config.yaml
n_layer: 14
d_model: 512
normalize_top_k: false
routed_scale: 1.0
init_std_router: 0.029
positions: "learned"
qk_norm: true
tie_embeddings: false
init_std_down: 0.00208
beta1: 0.95
warmup_steps: 145
schedule: "wsd"
Below are experts of layer 6 (counted from 0) of a mixture-of-experts language model. Rows are named router (the router's row for the expert), down (a neuron's output weights, with its number) and show model dimensions 128-255. Each number is 128 + 24 x the weight over its row's rms, rounded and kept within 0 to 255. Numbers have three digits each.
Before each expert's rows: "comes before" lists some tokens at least twice as common just after its tokens as in all text. This comes from a sample of Wikipedia text that the model never trained on. Tokens count by the router's weight.

# expert 8
comes before: " of", "-", " in", "==\n", " was", " by"
router:137139185126142131165122136133097150116121150100102133145154147123104079143112139093132156143179136145110117149136125119139137125104133114133122110110114102131099139164108143105135116065113150148156135132109129133123136129145089141141143156125112116099134120100138120137146103148118090148136146122136137134114164165145120151154154157082127125104116122143136115072155125140147109140152
down0:090129104133199121119130154152165123101136097114122109120121101135131118096145162129152078109092142115099130178127115134115087137183162132139159116117145128201106112116120128146122116128149151106087127141140140153150111106124107121134087119098118090128111144147167128144141117125161187143119143202110115161111093142127067142102152118150084141086149177124155114130159166056137137104083
down1:112094121140105129136141098150124115123130151160094160113153088158120146135117214155139103061120200125124110142115165125129155124150130135132132164125137122133116161106123114121097159137157114128144094141183110117096141141177168092120112114115133155105106125133159168130124127139115110134094178168150142114165103108104116109141109153103092121116155125129109138097125128126092128119082
down2:101125164140112112131124140109121139156091108136088097144083166108089110162083125161136115115152151111180139135134091145117146161139165116112129126111074132103153078107091161145128109124150134149059129121138084155099128140133158105159145161109122127122160155115073153096096107148135117145113072147149134148115125115122128120148152107109109115058137121160105088119125094130163121115139
down3:162140133157111141123110150124137164050119114098126167139107122122130130094120153150129146147130174153139126144138128149104096115154080132169161095095127113116114134126103155153158117128142124114085113148123149087098080131153127095086111134139089167132141127136078111120176090111131106131120129132139126163105067156157156126120121149094129151169175136141133140142152129141126099122124
down4:123094164135100097138126112090123109075165156127103120111183151135115135121109125099141127123154126151128120102124088042126135103137128143122146132160129137139118100155127191168116142110184110110141103116110138088127176141102105144198154134138135113120128122080127122137136151087146123136150134144148141186122118160137101150109114178082127135161154115135111114139108142086111153154153
down5:086103126112101107118084135139122113136141095132104135123132115121127124093119083178118141130122131161131143148138159125166148130149111133154188148143099151162127154116138182163101116148139083162155126155161121116130125146131153115111146126127162113117096103118135147146096092143100128146155150119153129084110157143131095120129147164160162177151113155179119150117134179142141142122111
down6:165099093151127134186128145143145126152169114158108106140146138126122081131132112120160141138157159152134158118138104160171142117159131091091084110151091093157102125160134097141095130125110130134143154143118083117142155158147135151125160092091143127096123155142102123149125152146169120158122171105125126118120126191147142186159142120094103122178103148140148163129123160139119124140139
down7:158109142113140132101113113124144130120156173128152112109107125137138159122136142130129098125113119121094109129145138100134115098141142110132127108112152134118119124119163113109154174181126146136113121111108156130146095091121123176120123121108147111123143123140193134159063150107120114134129086127095143138127141110208139143098104131089141140120108134163103154166120140101125117123118
down8:132056124144113123093095109099139087125184109165180132130156125143080141139122121122167077113129114121109126108132132093101141114180126121127098126114124108111129157147140067092113137194122115116150131117140133077123148125092122105116114089079120109175170135150153143135077088122127161141120189128130118110150094136137119173143100132105157148156152167126147169161106109073104163134092
down9:118177151116166142164106113131133144129123106150153088117142131117123145143135151118114103148113103101111093137148162150121108147087139096123134168171183169108121099127155122122078104174048122145136132123128096152091165122183112115107161118142175147093125101150156134130168135143140160069143139143105144122134083139137127133134090132163132105140131129133131130118120133096087138172096
down10:088146137102158085100142158085146126113130139173113085158165127126137109172121129126133149112136186114142109104098108135146129103120140130128098137107124134145110144093134098138157155136136109112113127097161139139101204096156128109116129115155125119099137146113075122165099127169142149135177106103142128087076130122161105100128114127152137135145111108150131126107117115111113142151123
down11:093096121126151153134119147106130110100116123124110125102157127107138098131153172127179122149145146107146159098142112159164074139146140120128100121117095111111149089140070161137102121143183136122114128129138123165121139092132113117114143122174111123154131138100109109156076111185148149099108138141156127163101123120169145128132113174102107071130129075120137126081137117147104144125144
down12:125120136159129089082125128147137140124104123143133113135143152149143106135113168132101143155135123127161144095122140128139090150170124096168146120122115163166116116153134147147134120127175112146141133160146112092118081156096121106162127134107168135100067085120133106107097128146123125144084138110157128167140089101124088123105119146110108172094111102118099139116126185157139138144119
down13:125128172095145110106117122100122121151155175107114204095130134140126083085125151133113126169087159128180107125143139099121126160108106160139121126113132104150143154091127154132122134126086129153166114131063143164132147097096122070164135111113132132156140114130132122132145159174081090105056167151165130090143090120162135150120125156141144119119175162134188185157121110141112178120150
down14:139126137130145131117106132144144106110100142139143105097159152108142123096141150130133093130141143122122107149143167131136106129123118134084117140115162076099146081106166164119133140101142132133113126140144145137192092172148158134201163153100109134144148130130194126133163135171145143119174175143174099135148168140156133166130097147105080135111119109139116150089147148113110082130150
down15:177121121144092170129126143135097150107149153096097145181135145125103109135134178145141137090182141163097156152109120129154126142118136130136094126119135110113138157162103186138125111125070128171131129120154172109108166169150137097152160133134102135125133117124110124110109193120155118136162148138176113187105152138120111079156166110124106158132185085152119088137095124163174110141133
down16:114082119131127089116092134135107116155155144112152128128116116115125143137131141098068151133084109138115113132109146102131136141102156154125131109105132165096158133147133118151151104132117113125113131099113176105133123173089123121147104130120143125141140112094125145113121124127145112145093149114121137101165144166149121143122112142137158126157049135126109119126161100099141180152141
down17:130127137144129136136142147106100133109147108063090129122101128137143168153133088144100157133120130101157176089110148143098172122137121132121119133125144128137131134119103119093124134095080089128103131147082099179153116098126106119130083126192141115138124139101102113128153120144170134145148160103101183148111116106113129119128121137114123121167106087113128171120157156156076125085130
down18:115089132173108137137126149117172139147119152101149097127112103141141123136141120162132128115137151124137103097138150116146129090158115101124127085107101111112142132167130139141140121129207149128099144113178177115147137168133108102130171145145163115153098135133068137110073129142134159113133157160108122108147093123142116142142124155128155131125113138117150149122135145114130098105127
down19:124132145091128085116133124139130104124143113143148146145103125118115128121144134169102151163165136166124094131169117146132163120139126160164150107156113098128157158128117145127077104144146169113105108139123065167122139106132113083105138127134120106156125121159117117125119112106135088185151100132106124127087152124126141183128149097085134169154141163149132174130102156143132117119097
down20:130098130200170109075134160139111112105154145163132125108097135127105146124160144130127131147130109119131133121108125109169104138151103124134109162123087155133115145158128130146138136163125123126109075109153139112103150141145126120132146123132158162149124124123120147111110146141120149116130113149148143136144141104109132122116128163151108162138114157141062115116127119137121168105131
down21:171139178122134140135096129140118152093170134134097127121186123140122112150110124118161095129116128106126123143127132168074119097126133147102138083155119129144139090161099147112108069160112123132133155142143114154158111141162152124074119129179157124128095100099128150084170171118117099154124113130142152129132163122117156101155132168137147168109170116161155126124150151116125137124132
down22:090112123112103128131133124135129133152159107184105117109146139101122152122143124137175099127121177106137136083108146139123125128107124152095114135155157109175103166107138123114134109116121101113111151146091099151117155171105123137125096136086118172138113159117167114133101132152133120140105187108103101102135149111142131132109166133167145114141172150127135145102113101142125128149099
down23:148105131106137142122100121122115143140091158111075114109113149141116168108172146107148110137141120149071115159125146116162141120159113151110122139157121125128121145087124131092094166118106097101133127153137092096123151126119123157134129108142145112109135106077113117119132170117138184159161121186136108144179173160109083133132112165165118121131140143136140101103114142078105125157088
down24:138163125121100095113146154095127128109129171135107175127099116164136166111179155157082131081139169119096135090135099099145131083134110130119092133125103159113150129130140098109166161155106166102140096134131129140158140137145126090184120128162102116147126142121115147142080107110135147111132118127128133117134117108122141165085143148139097070172135127156128155147133098148102181158116
down25:131119146126139109140151093112116171137164133125143107138141172108116097141127084101125170122142116121127144118105097129149137161102107156119112099118101141113137094127114129148115139093134159106114163117116161102120122117103118163129148136130120125151147080136142173118111108102149130052157146132137148170120143151118158139110141125113151115102110128097144145099121156155147143123139
down26:128101139155130117104092086153152108116111179132157113145149128156134126144125123124109083118097137153191095145141129134145128094133170122151113117124148123137149137183121147133122127081137133176140097153120132124149068152126142107104124159138105111131109100126154112141154099091148110117115136137130102148124105153161073146145167122129151186096117150145108107128123095120074102133111
down27:164146155135088129131130091078079136134088178114089159129171124133143113107146133148154161113125139111125131137134142119128133119140128120117077160106105122131146111157115108103099078110140101131171083133173125130118130145125132145122082080139100121116152140116086112146144159130095133148088113132164137118127180165125135168143166174098126111115158148116193147149120133136120126162143
down28:187183114122146130124123132118132134138134145134125160185157166124128127112089147145151157097134145100102119138105114141145133133127094157167118130159101145092129159117159138201138144094100123162094137126177163098121142151113103132114160136154122129103138133117107186155097141117109127119149166179114145132111134149102085077130166140132142106170118142144125132158165133163144132124134
down29:132184122145163102143169141108126085109185108109111099158131100137104121105128133119124136122094127136097116137128117147122109140144112105071093144139129155142114151128114120120140136150138131113120117169111149165122110095092124166112152156101102134116120097132143153124122117161130136135160136147099134106149108154103117166116164146168135141116096089109145134135166134161141134132112
down30:163150123160098086153091115083104106150099131065116089118128168114155086098115086131088147101118088133130156108138131130097152131108134133139135047136164180142133079168096130149164167148143108114135126140112126135090087100086140121095115095118118122096114140148166091103123139169150100089150099106115149113131128105101130090161150160120126140109157099140116129104123130109093166122128
down31:161153129110114159133127167169122164147115130119144133106134142126106083117147083138101168171121126126109119108097109106167131123125128132146137146137151143079150112103183115142123123113111129084158116123169145140146090091151135120155147103169126116163148108129174073111087184068129122165131118163130097110116121120119141143126147090105142116113154105165134128103099113139144126070119
down32:126162102148145147125110119114077158131114097128132160121158160193145130142090130098164126144114124124121150093086155132154140140078111149147152111114144123126147159084144138177106128136099162125102123110128131124100106132155130161091116146132127141117146148101122172109116094113120111148135134154170197134156114096147187110145134125155148081097152111148119109081129100121173120135112
down33:148097139132151121117127171084126070123108085150119164125113124166114103130150118138127125106103167161170112117133143136140130149157115162109134171103141108163120122125108130120117194113115152133115120110113098120117158084118105129126089142165146156132152135154133110140141151131118138133101186089142129114161113115103169119164105144094122103163137118100121126136113130092161123165130
down34:068120159111162149151102133140144103119147161106090127128136171117129081095119177108180098152140164101096091169138150162154131123102121167122095121075137126106176139150141137170098074104116134116129127139111116129120123121171118115112085153056116124123147139120139113134063175104117129098106134130110090136139109163146095153115171160082116125104133112130106135154126156115118116132140

# expert 2
comes before: "|", " The", "-", " and", " In", " He"
router:138153149137120116129129112121124119152103145134134101128127161151095112155140121125119164146165137110127115121153113106081125148109116117155115081120089083163073091127127135127143123131125146107110158145133130123114143122114106129141128154130092133110105150119065103124126122122076118165119118104126125113121125159161152172140139123104160149132146107104135140082139126145151133153098
down0:207134126122127112118154120122159119113097154104102084130130111129147130121137093124127138127136136133161123122132146127160110148145101151127160136127136126132099105150107123160124096092120119156130150131082076119122116116156121126105147147140108119127156140091160122131143173132115134154166137078147136118118125143135147167120097116071130124136103102122095134103130125137129125082113
down1:102160124151130081103146129201121128121139131128155162117163118135103129110147147142138117144104096159118104120090148136151165098100135126134134140113127097124108168115181150073118158145113115137158142153116119108094151142124189123141151138146152084128156135167147096123149193128106106159136081121106054130107113122115129079171130111140100123109140174119149137112137134097116132137129
down2:182142143130112123132123118162122116100172150160165110158137156181062168118154081157151123153126134150139130129141134168091153104110102129110144146119108160094085134133125145105132119164130160126182123090160109127140111146101138169108147095096121100105111084102141127100122101078119151140108101123126149129196152136117113106161083138125120108131146110138149115101134149098086149110140
down3:079144111121125119134137134116115190137128151127123127166103119159121177134156076170153130147118098091154090171158112148118123106111123133164123123098164094124167134130151100143143110117109130112130180138168119134148132163080148126107144138120096047115142119086104122107123145134145113091151125095090128136131110137122154119134114142139169113093108103120107132132102148114107087125137
down4:108135081141081127131138147129201091134097133127094152174106111121121135137105145105130106115158124102139080135130083161112149114165160143116121110141126132156113159126098152121131134113180137096135123142139146092152120154137114115178137171100157099145176119148150138111070100134099110143148129156080142113090130097121152100130140158126133143145129119138141117119128131121137138150141
down5:128122149093170094103121125113127136110152142147110108143108184162130147135118104112099136123117153150124137150127123088129114131143119130126152103128124099130138127134132089136167173121152157103156126128117123111124106150119125146152138111117187126121099131122120136137078104116112116104114125135107125171121167116160126101137148155157138132135183135154125129064139108098135171140127
down6:100137117136116198135117115162094104156091123127114119161163136189102108138089140142125137104150100122126200127138135102099108076119129153131133134099123100151123158117152132145146157117176102140124121171112108177121139163143149100161081127117117143099171175123113130134150077112142095142109143129127141119132155151106141113099120175160122129120149142127128148140150121102079126131118
down7:141092098139088104115130121108111119113113118151167120108122123154114105163122106123092124110111149183087140133147145132123139119148064112126117142162135109121124092124105112125130099098136113132147150121155161146110103091133163122120118121091164131120137120149135130118143127082137120119128130114117148141114131103139137133158099154105124126160092111161105131132131131088133119101130
down8:106172157137124165102122089157131130135143132123098184142112135133075161121142089080119146131136106166147101118156068142100122136128118143153140113128121138164115115123159123156151155097106143150122132165122112088125121136130111133168133098126124164146125118139132110139201107145122121142156084130141140086124131119115131108107091180127120073138105136127091188166103115143096141120119
down9:149041135109125130104165084103121114112173109125119107121125114165142139152124107128108103102105103123116099110106130126092176126140083135087115148093130126109126077120166143135108141157105118102133106152136111117149097117114065149154147125130121145129117110132116177123136127139103109124089141140106100147102137135118155102125093129176138124127079090102126150102139190120155154157118
down10:104138121130102083104118092132156127112085135123094114155119165105132107127116150127156135108182162132121141136128144186217148130111132100110129092138151097166170181135148152185113125116119156133101099113136134120125131126100160100097168129142172157129125147138140160110090155138143149125133104138125126121176159135091114131138108113136118124147164181139130077135099119105137140165123
down11:131148074112121106101124140093125125095120141172156121126138128088099109132156156122122137117170171150101204120114173184148136154122171132106143123150121117139096114136100145100061069174113144134127115137145163154157154071119150136096135119145095154135133121106172140146094122110098156109126091136145110087143154164132067136099140141142153123130119117123112128151128157163142152073119
down12:139096126095098111138132149142175111121177122112137105132085101096102134110106148091113130087129121175127133154147100143111074146153136140129117130152087130112135156118124157132129099133129135120134143109139187133168109134132138117134109126096107126118118123145062118122122142127153124109177121157089118143157134127109125152119137158116108109136138116125130082141144153132133149122153
down13:141120120130129130140101084104137170094115140097147153114083177120155142142129079151131142132135138137170157119133158134176133142174163134116104139113099112091144101136144065151115152141116156115101126126151127147107148158116112125112147149161114118124159147160137157127138154114174125078186139168143112143136153173129101123101151130133124157133103104094079121127126114135134144114118
down14:155102158104134161142123122148113084152149141098095106159111155101111143142116170139102134117114147156108134108153123126123192143159161157091170135147119139099118145124115136119173131139137121109097142170089148108165075149140143122177117129147051133104117151073097093104152135193092120099118124184142139150119126125162138137131132125114154167144089114127115153148116090137113092117157
down15:072090104156104104113132120124148116145121119150170102140117159116104118098098135141136143149076149139116089127187131126131113115140194103114090102117165117186087169153108151161121109146114101115058165145106158165168155078132143111095111146117119140150091120123148147115139180132116178133140142154151117172142152086107151130136152129125148112140171113152125120129140148125123126094079
down16:131117109120100103169102187119135102109124154174119123129144159147105134094124121111131125147109131112159160159140174101149086143103173114145093112156146110114158128140127125146126114135126142132092104063138132146142104093135151122132098155121112137155131139137098174131120180148136149111105102148135172158137112157110105175106165118134098151143132118158136132144127092140065118100166
down17:172144109115109127086131111198093131105122148112122165137144126124113101135080075123105121118105138139092104120124085158099068099119061137100127100097091105111131112125108169117152109106144129133149102075166131116092143150138091082123109121088095117143112133065126089106129134150111112134158121123139112126133121102116174099121101147068136175123136139148106161161157143113169109105134
down18:146134162129145101136155117144126111135118124112091104117156134170095127150116140113148108131137136112135179086076148101146130164137129151132146132118098154083148121135112110121093128147139130145134163136119118119140100136112119151080132101155125129108188115086143131123110123128133112138136099143137107156097154129121083131088141121158120167129133152116158127113135094140129146128161
down19:109152119135108111112145134136099114129119143106153125160093146124121118132136148118161143118146135133130156131128105116085123145114142111113122132111132140140090168119129118158120175146158178142139166139091121127083116064149154146055108155136104098109089140133145116111158100150157121138114163133147171171152161107118110132135105116154173150169143156143149125095100126154119132126143
down20:099129118102136128105089110103113117098097121180137103126152110117141099115131135081141112099151162136128155130131119159111130102126161084126121167121137130128179129113129158099117150110137105158144140088158113125069144108129183123138126110142141129116119117175137148150088140146092111117131148096153124122109139106120116123119088125133146133125134145143065113154119135149086142107112
down21:089110108127124139111108124143160130117176131122081175133121119113127138087116135114112114125128122149156087132115116116106092114135097177129088127130136136133151137125112160114159142139160122122110148154123163129107134150118137113081131123085066142153105146133196143130129157131151113093142183126123123134094105124073130136095115167096168166149124118097140115151129138138140124128102
down22:153108125073145112081102106082152099170136157147185088133154144139099113152090081089124142117114134138153100139120113182119106131145096140098149132125110127119116136149137144129133151148134134120122142105148146116165119111102130127134132149113126117132080083108125129123113141106161101130113139101174137102126109160143132143099145126117162119121115113132123082154135103118160118099155
down23:112175152144135090119101144146085150112093156153120134174125142103131118148090107130066099150125094174139099156103159130173083109158112139121157162159128097143120167138103138138123140074144119115131094120155124146065116115142135112122099111112165144123125116149139126121142119112120155148149156105129142137123103116149129143115148183109120122122162132133137140120083150151106117095175
down24:116116146129141135091123109117091200132119148087134125110129135084089128093113109130097172139125115132129107159124139091133100072140111122137143121136155129124129116127108175111119139098108142119106140136105106211151126077170126110088118167073080124140082114123098088132148158137114120132158154128102176130115120105151161112156118108122112098111097109118121141132137107100108117069127
down25:164151089130096128124101135138135130137123154103120108118104156116110116136089151109135139141148172158154145168170123135128130136136142119131107142122142091153104165130132117185123146147152166136096121116166158174127131148090125139083102131078164129145155139108110160139151128103115078144138122130140193139187118090104124129150147137124147134110170142152125149139102092130087103081116
down26:124163148139140143136156137168106119098099126106130123110094103114142143144101119120092199109110114100119148138119119155076050121155104154111148111125100169068123129169120128114145135130105109139153119142135146128133133177126107128109132132105114131093163091128146113108161165100123104103136111103172138095163124167126173096125137176102119095128060111111134131096161124122123109138095
down27:111130089134122116140139103128129100105162204126124131114110117129131148108157187125129133129139170104090153148157169097163171138114138103141147116153121145168085117118162155108108099112166104131115130130096164117152117106129165152108132095130138134130107131149119122138129165183117153152106119148136145151130103115082051141171176130151138139125115109134089084150152091136108131115137
down28:100131126155149140168136139123084078131126121093176130124170111148138122148111121154109118164097124106099085110147166145163187129120100109124092102106188095145135119115121178089110121136108127132118144161093151136153165149146134104112170117107133154104130151139170114141100179191117108124109149165148134152104108150134158157117137112108117112106116098128104125132107145085142131124121
down29:116132127146142150133135150123081119124187145122148137140111141118100115160068145117136102116115098130123091157126079060072081118126092080126132131109143133103132134137164130127135139126146102143161135155116113106141171197129102160119098135097099108090120132125132128112128132114145107124125133099158121141062141137145169123101156142103128098108144131128121152158118115170105120116145
down30:150092105158137106125130103146140125136135151127133148109133138111129170137138148131112118149107111111127125082147073151160083073132141161143126152109141134096132169121127140142142155142093096120114116118116177115121157126136169063142163100099106133126091200142132069109123110087131120130096106139108109100123070085096181136170141138138133089124114152147125096152129141125139127138138
down31:086123154110110087155115117159094118175119142102127101131100121123103090128119119135115146102160113128139116096155099099157118126125135108107142117151121125106198120120118130105132121130131137126149156136109088117131148127148128151148095140134162136106128159166130180125147157130093136160091128139116120096114090140142154159143113137141119119152121141148149128135092126118159130116149
down32:164138095114114140087092162103116139152149124117090123149114131158093096125087158113131116143080186137125155170151148104078113102117142123130136154121082113119150112136136145125149148138170140139132116153109133130135120156123110125096077125151117106122116138112120150174134070137093118158184152159158132118127131182111129107150129173121147155107174149176092125139140106142118134138116
down33:130118119114104098152134084118136120093140144170122104075136115148162118092141140154138146088144123082105147111149124143156099139117160103124177144152115130086119114118142091096118094132105130116087143163118125124089093102130112081130139131099108142171132125123104116167111108113115185138107146105152141161092143132105093125117122096153134121067123124168115151144126132160101166111137
down34:128127121126119157121173193138112105161138103118120127105109128154129148107126146128110111155100148126104149128114148117102126164102161141131141159114118145115136109131102133136131140144115136115120098171126106127156120157109123135116127151113109129128125133128133112122099089107129153080126147155116102116156141129108113133148119124120133116125136115108162136146166139131107138132110

# expert 5
comes before: " |", ")", "0", "6", "9", "4"
router:070154153177161120112083142132068135157099151107146176151131134157095133164164085114120156147139088100146124167154150138109106129121113128128105105105168096126104142114120116114128123108111162146123138119121136131091136122127113125121132138081095101144116140142085137110148096138110084121115128115122129135168153175159130110126106122086121119112186115138130142120142111100125099117136
down0:142121136073111099152124158166157167140141143121123123114130129100102112118137147115108158082143103087096104134132123145109172132158116128130112124133122142137071133125173153094103136157130131105143107136133097116111136135140101135150162145107121105111089116131135130116085186118121156171119140123131139100107107116151085226119123115135133097143137089183120132106129117108136112142091
down1:158102142147132155141088077112164167119130142096136088091123117120136146119127119129123124151175107128138134088115102079137145130173122149119125142092122104134139147123166137128129095143151139113147090104092143057171143118140141118127130074172143178165136151094152155159129152102118187139136134136115124128137114134096135186121149126147124179117141132123115112163129124141150108134130
down2:139119114132117136162105137127099140155162098139139119120135124134101129168150129097164179140133107151165133168131128135103126118096119137136099121135113135108139134157114124165151151113145178092110137143142161108089095088166107164119088154073093095159147142118139125133175130121122112132117149121126104146079113137138119132120116128130142135143113075138090164148126096082187133095139
down3:154131098135188138111161088098121118144105172120151129146114118100126147117114140116101092143120119097114145142131132143127102118154139154131085123131147091118109134169115160104091162077131091134100144177146106168149136137115124148106133147142132146120115083113147123115146108155131100085110109087119131157121122142162135124124135126147110091121131140124117123113155150139109090130124
down4:130150121121149120089139120127095136095111104151114113102102104120122126122137168141167134161120148120112143131145126118111133057121154148137113141130132136174121141115156144144145115127139125144096138117125165095131150107143152125137152135100105112142158121136111156098082160140153124156096138118070087156063153103133132122148156150096121162186117128180147113132091145108131090084115
down5:130125149113128114125163105132116137112110149123148083141114142158118148120144098095148124118114100135139117127109189099179135162100129149114149142124126125130154124166106128144109133150097138141128075141112137109161097122164129116098152116131127104124132095141157150125139162106117107104149094178111127081138184127144113108105135091160084135134115093131133126123148123070123151122147
down6:190155084145152159115122141163126118127158073159129103125144127092132099113123161177083108148119154093120089098145137077191095127073133118106168151083160134101126176126137116093150111124142134137114123171170112177142141119138112111106150124117109149107129125080146126118148167139139121115086104111138116129123146158111141151128133110086141134138109135143132109161152122085109142156134
down7:164128147150098096132124134085128115122133106106098124115120165132109111105142119161185146129167155125128123113147108113143140155166189156100129155185114110135134127147117113159140110170094141126148145109144157124096099128153100097162105104098170119154096145131137089111133145137094150112138102151130090083181135141148104160115108161106146141171168130111100162130128094107133114148131
down8:099128101119167160125150139138093141138104140116107091128088145105135114149167138113167117173126143136105086082146157115160112172133139116160114125109113134108158096143136153140165117132133149129093120137128120118139149146154161144145110094134122159167113131161084112121119150099124143148128133138132078130109124105168147143129081106097143146119121130137136118084111125139109106119125
down9:138156136143153100193153139155110076128083147072144138144174141115111126115127122135130105139127168087113146129121162144135108126140127153137127156104080110118150165160096145108092109134099108108116145134110142132140141121119164140139150125158073138125147138125118078124139136120161115122137119104135118151104183148114128115136125148150154123127110117071142124142106153152133128175158
down10:116143128150139113138117111149123141063110112121188135141099132114146108120147122105095183145161138156165103149181095115089070138112137144131126103154135076110161164068125123094147172103168127134112098111096140153152132130092109104170126148140147091150176119131090147147178086179158147086128147136157099109158132155132146157134119146110137127083145180120125117116121082153150085097128
down11:152143092115100186130120140148151142126095145157111120103158164146129112140155138156115125089159112119159118159145104101111158095123150141133136108131138147151141121100112137095135122112186110138100130109136148133144138156145150125135081121157113130126107142115115130135089097144144132152086138100122128132125126115122106108107162145133105133157178136110135122095133127148103068102138
down12:074071176152146158095124117138149127139128134144159125166150132146147117159130149099152163084123130098129143125137112130160135129130125132133156120111155096110131131146113120111091142121102088132118073142135117168116079116111151140146142160148175156095111092107140163146135120172082103109133155066143158169131087160126113128136115151155149109125084157110093128135141133140150158125127
down13:108152130139136152142138159096116150109094089137133120128155159161135115156133100124159128165119126124152121139078135143095093144151129146093146110148136121144130131108070143120111100119165119136140151091164130137131127112158155102106122137132066124115138112118093135105158126142083112132136136151139057167106108119137099124121106119093119114119145187139114144159143160158125127102151
down14:120133118092125115128126142192160089140148158134132136146142154126133111141120142131120151113149132088115146100110126139126153151145151135118065149096085120121112133134145117148153133100122127159148147112128162113122088132154110146151132108161101146154114130115124142129117089143082124167076143108161106165131137118148114171125143128146129168116098153135139141135156131118160148136168
down15:112123116138127135152111133094116118123125092140108181132152152082119156098139142118131124134119125082118091123168123138122163102122109132110151136154139136065158158128146089147154106153088115121104103071107132115086155171154096121143159091171145122129115131103153167110118209129137139114133104139108110079102131112117160129103140142129117086121157110135126149120132124148111125109091
down16:158106129155180135161164128132156140190138118123171093113112121116165115082116104153142182117106137106144162141103119094149126114109093113146124175109205114140141094119099127100120121123165116133143119126103138114131128178148109175148161143146114173112103114123127165119103160144078134111099118118103159136097132175153152152136136156144113171159118110133087181095164166102139145102103
down17:126131137090115117136163088113130079128128081164156144179154144109136141111153135141155128137174141091136171104110093154159143115113127147124141144125142117147122139147165116094179169129137125110135140146095133116160131104150161153104145128152109126124119164150104148128133133149086145107117135106096101151167129154142081113111138136134142116156150115144115166110138184112145120102115
down18:169149159105182157136137142138086118127142081094073096149119124154101143153151117098096121142119083086150086159138140124081123134096104162113120116116158144115142121147114114117170124131096123143123138121100095097146124119149125132114146106116172129134106145130171121153148105076140107152136137136113136074149164099168152125092116119141151114105123117113090129134103125144121140147160
down19:089145109135192135125125130136122164132138131122125099105115098144123166126122138126108140090097139109126158128125127137094143165107101153142136111132116104134167171146157083131102123079124152098120140153105090125128100163109119136133073123127140115152173125131102139130123098089108121121120120156098184135077162095131155080136123112135142115162116175162121118130095105146146137145157
down20:119148098155079085142153140111142124155111111113116119128151121131086159173161067168088162126126087174134115157124084119081151129161115116112053133083092097127159132143102146180115119109164137132128112096082146081080191124143111135146178174152125119149151164147099107127128075148101110158131137109131137117122088114140171099122114121157148155181164142151120137174138106161179144136138
down21:152113114116124135144126148138157100148109118109111155114113142122128140089101099101107164103125142126172135135113141139132107155122166122104118128119146104142166090127165156132136110170075125143104081068145119092131155136132115137143081093123087110104141121180129129154169135112127130124138135143165128127128116157128141183117130150142120139111095135126168121126128096155107141119121
down22:142166080137120131154127139101134127136111149148104181161102147125129139148099170103171152135176124119154148105087115155184144148156124115136107081125089136123093094149162158134140115152092138127127137146153176132120175117160130144118102160101144143116121116110113096159090177057163140174105123156130120148111144128154126081138119153133113100109169138154147143140140112150115099149128
down23:167118102130146103137126130144095134099151102135172101122115102137102134136130111128132118111081109148084190107104113126122107130119167107111176161157107125133144148114115102104134124151096132124134089128183148152167118136154118119114076157112140129134191097127155126135118129144085143112148102121096108129137194130100103119137119145130133154143094191134172084167138123143100111131140
down24:154116089102127150134100091154136133147128127135124133138126124134141119150130141131118187107117126094104088119128111143140100133191171165130129125147109174131129123148132109121167058123109116092113129101147163148121144110142111144154132153142141145156109148139116108134098167121180161182125112131131130121144119155177130132131101148127151138134145175080120188142137087107112139123116
down25:154151115133141125112169130152132138096143141145123064120174133127105162147119128144143118177108087128124118141115125141134129166159125144145129150109176167116135136130138092126100111149085127105182104137103125174171137119107138102152128099098113169144134126114136104118110116158068111080104111101099072122097115114151162123127134127109155167151163138101095087148123131124141143155109
down26:157118139134122138092130103140104093119138142129168171098130165148113129134146135159115134089114155121158161176143161136112167135145129127129107107084128135116123120137126161072128119125146131123121102129125155121150096103128113160186100152157147108148142135141190135153123114118134137152118142146103122132096089104130112107164138152143100140097140133127076135138142140089155127123140
down27:159159164141132133159102142099080127154163114129114089152111164101132114106118093146096129105100132091132158137158128108064137118139190117140131108127149162108141155144146127137106118092171113134166121115098086131134112154127096163102114145105109150136129130151095096114111157126130089090117126140097152113122161127170071130134146121138126148143132158145157157117107128138095170128116
down28:135143138138143134093133089120124110133127114113095118156171117142076147137133106131140148126157093132141121142108145152127111128100162138107122104139101111098135082169094140122125131146133084102131134128110147114110105154174175126112119133113160160115136146152105090144125147126139140123121157150141181129132137118171139105112143114114192130078107132069112057145132147103169163154144
down29:107105137134140106120161112102105103089116125162084120134120107112073101100119096090120112145105135147108094173135146157108157153116121096105118120149186121133102120145122139171129156108099136113142116109123135121138167140123107121140115124124148115165104086166161110129171107113141117108151164135130091098152119147151190130130091080156143183074147110133140155098109128125122157121132
down30:080134116107179123092158117157136182114128120135138130085175126131117146096110155162143126160125143127104100133132139146034089143150095137145123111128089114120135132125134118150143118138096126109095142128119132136112108120136124139102120129123091115102122135122102197131112062127121126122147119090110114128166161161089150130117121087146129128135184163146114119107146145114095070134137
down31:106118136096131145144106118150102121102108156114139107166130199158143130129113080128119145144135140167116121134142139117121126155091097166140153162133146151140138158130128140118133147099147132144122116129106124106098122139134153114141147164147138124077116118116111134105089116144135121134130127123156090141103112114139123167152129048088107124151131128124167192101111116119122134156134
down32:118143118119168116113099123143092171131150150120132104071138123140137161135144125121135151114119092101108154135167105120143158108123148135128126090146166121083146103100117133135100124117147132104140179138146132117110150106189108161160112143169100159120148146128143097184102157149113126121076112151148106121084145122085124113146175133147113125166141112154102111139134112144127169079108
down33:142096137155146145132144125136114164083113096103115123117135111129117136126123148147127133151120147133157133146104144093105161155153106162098149191139108133121130096153151143137138141114102106146151120174144184121167110138147149079102090166116090119135081134099140142122120071122125139089113134159118094127143133136127108123088117138084129135149096135152141140128118156162135162123164
down34:119125159143158121075140167107113129085141146122137170175144120153092160132110155143128148134170110178121172126163140078092091166108122101113131166118147136087097075096140127160127160188092147149105113103159131105148099124138107125090111124121100148116166140142165148139132114107109110148171137113152160155143091104189123111129129110140115134158147122106177135123106111087150124166126